Below are experts of layer 3 (counted from 0) of a mixture-of-experts language model. Rows are named router (the router's row for the expert), gate (a neuron's input weights, with its number), up (a neuron's input weights, with its number) and show model dimensions 128-191. Each number is 128 + 32 x the weight over its row's rms, rounded and kept within 0 to 255. Numbers have three digits each.
Before each expert's rows: a language model's description of what the expert responds to. This comes from a sample of Wikipedia text that the model never trained on.

# expert 13
Ending pieces of foreign names, place names and rare words (Focșani, -ish, -ine, -ative), plus line breaks ending table rows.
router:146036126120112092133124114135122116175097138082096144188138132147132149185134127109138093114133128147115124036137110126215105128155092136108112114211092103145128128175135098099163156143119106
gate0:064069085141168110110129114123059139149173192107102077126113185118173103150093085100132098150088142178136154106073121120200078127136148140163116159170076096105158088132123122087176161133073105
up0:115152133038120090085155133129176126086136137133128104148089143121122086098152118162119132121151118070176166160095082159178137118146121166147120120132122111119174133099129134194110123125081126
gate1:095186141123145106053113086098159102193163166070098045157151179078119161146106128108148157116160043147144154108094129165151096135131148209094175151140079143142121112180109142156108141115091119
up1:163141115124132171141127107114153163135122154152120098155126126104164126128129168079124119092150171156155135118109121113191071100122195152181158109197105117145120127207138165141122082125118113
gate2:111136119151179132161119156152157205153086077093072143151134199105165144136146182152086133153106167158184164098098067107098112115158087160073106087109107156117144179115136076118191135113079116
up2:182143140103128144122166090107124169141158053174116161200135164115163118156160080140150060182092068140144081155175120077114143099140075124185138159148138139119111129105077182158132099196095151

# expert 46
Ordinal suffixes and words after the, like 112th, First World War, second, third, largest, end, next.
router:141121130136130154118141180146122122119181167118095123141112119129136132160080120070153091115111129149133122116129101110148094146160145143122146180153060128063134085094129087171134084094098104
gate0:149146164139124161148113142102115137131166080048081166135134210155070148178087105125160138165102220132101103094123192084190168151138162173063145172163089138150113124081109158054139124130155137
up0:127174077102098113160088140172090095171146161164160079144107107100122129079149136132086133120173158140105141117150152143123118121091184156146145140150138099084139122151089079141174136139139059
gate1:175183116176193093097125091120063143095152150099084138103107157132141125124180094126148101108130130102155125108120167102137154116160054189181098139163100115161174084125181104062103090174064132
up1:133137071191168146163135052152047150173164142095068117123119126159138137136148090119171092101125118064133114086142173124138166089190102211144113169142109076137182098122147102086110118155071143
gate2:163086071131103169170070103089142123112122166088143121128174134134103126129188096133133103082176139166088121123121078154151149126167109147124112137192043115129098113142104132097150120157123122
up2:171150109114163140189093167193100172141103102102091188128124097135152158110206139117164127116131119165135099139155099100149135155092134119105065135123079087109145099116097120135114164131130086

# expert 34
Periods closing sentences, often after a number or name, including ")." and "."; also heading markers ==, and initials like V.
router:171086094072112119210093146105108178140103099127140123136111156114113163137122149129127127067142179127066125124158122119151136139164151123125150111088199126115139181117122128095139116194113172
gate0:152148041125171073123132126153141169133118122103125083130090094125130057095129195095131108142088103123148087164165184090099083150103099110172113097165112110180153180059104124097137185155128159
up0:142106213171122152175177158142116125078179139189150143113173130129124115125091152108098142148131156148087147034118110096147158131125117133079171098155117181136121096174122075129121132063102093
gate1:140098111119141186138169172146153128110145094100104117100070068134105102126142110125100182119128120124157095090185134055133114195122165194155093134149148137136107121097141173115144121125104120
up1:130087117164122169138145199142067119131159125140097126119055184145105076141133109133150162111112136182054142114169165105126075160123151141166105164102111116119139126136132099120130084153128094
gate2:110128103147083206164133174125110082082120143117084114129104174156133145117161158119113093167062119148125100183125119133131118096112115142206172081135142063106155152135110083183180108094116145
up2:130180164092166135065121071096104149142110111141176145156169107160154054123152086143100137113144145127146125105173151056139108183154101189097091172113091189094094110169158160125097184158155163

# expert 1
Conjunctions and subject pronouns after a comma or date in biographies, mostly "and", also from, at, but, he, she.
router:114113103098111134122144141171115078146143151130087127097171119136106144132164112141118160152126156210073122129150108169143163104068129178149143060119148151111105142119128166171098138113108132
gate0:156222152167157111219119090141141107165168148086114138132132152123109152115153171143081130113132131178080129099111174097158135130155142102127113146130157118079133106216075097147158111168124101
up0:140092138140157114144151132093148075140164171158111135117109107059152146119119138108115162207079176055151106098116094113075099163077089089090184119110139133177121213074113179105133123140137058
gate1:149148146101119156136132106169094118134051182114138187131051117124087101079110115120067146077100123105058110196118098159117151058079077125067147102139114105158122157098104095164153147088191120
up1:130092185123158113124158104185122142116107195113092165127034140126109140107053104136112134169049147101111089155140100092109096091101096139125142115152122099145127153134093093186133137107159119
gate2:168102152135077070160111122092076114128111115086115115158121138118106159078142089114063122127143111149201142109124144093137099113195092142122165148143125116124160124114098159130158102136144100
up2:070159105121198187119153136175191149092133125136087123131153165201148082155154112136156136077093134102105129144132093153073166093090085151151124115108077167113125159101185088121106107098147178

# expert 31
Middle or final pieces of foreign names (Art-em, Jean-Mic-hel, Rí-o), the word and joining two names, and New before York.
router:132184194103125115136115103134148121117102135100124140146144135131109040099147107119112156160184116129135183126146122179134234112133118088111171144158146148085116068118069128155103131130125100
gate0:087171107110134164097113071084068162142118190143214112140079106114030098122099137122098093152066114125149125120126178135157099110128120191147171072123135090150143108129142119132084155090111147
up0:107166172080157162091112104069115148127143121114147120184169146192117092135172064163081119115092114096020107133162189115122132125182187083099090172137124109104083124136110110175102155134112127
gate1:142111172160123070112174119139134125072123163122134097132143101123079197184127098132143176125152180106108156184164161206123172095129100131090128122170141107141143152119080085112136162177107105
up1:133132189150094112122167117071111130125152100113089069210115109161078155125138107114171155113159154080083141095141131190114161153195048167147176151159147111119189101098052112086096117138072111
gate2:221144157146162086072111100115140134158097133133107157165109069090102127089091075062030113155161172167167166124114134131168145107139105129156093086221112137154136114127116138125162121140103167
up2:132062123079132148182132146147137180127186096109110155136111171189180124101174137071219154100115159122100098153163125130069098118169144126118157169151096123154112072102108206103100071165153125

# expert 21
Pipe separators between cells in wiki tables of dates, scores and filmographies, plus motion verbs like went, going, lost.
router:146158167092120098078128101159166119169121164116145107118137119158080106131134098142091140200109156145119157164088099057114105096187133155067161149107137080087158140099145130128139149129189137
gate0:072088118085198109160081099149115121084161101117180136138103156172107057147092096106096149128093096126117137175188133148059151113133170169107137149127096053107115119140124106115118103117141139
up0:145121091138100196110155171131149183172118118166106123109102086065125202141148148136139159117162158106111154087081127147169112168105028104159129100154092210124115123125103152160184201140096092
gate1:075179088117158099125139133155097111177086179164103104122121199096054134148101110119132148119140112162106193111165123092126092177130065144088148152170114076172126171094110138131174112176100151
up1:052125047144146121103095081148122113163119132177117145144176160128122122108162132135085115113145112157134164129132137110119113161092072110122151150190084040153081154086127158150198108205062124
gate2:123103165181126141090150094148157151134189098143175154149137131139160077081093178122123151105125108121146140114122055094088110089106140154198164140157132127150164110133120170126187157091177094
up2:100186130103115113221076202089054101107130108115091077165144115157117195141155099146181053103137137116143132175144133124176099109108085118131117149122109119159084122139137062119089087138104141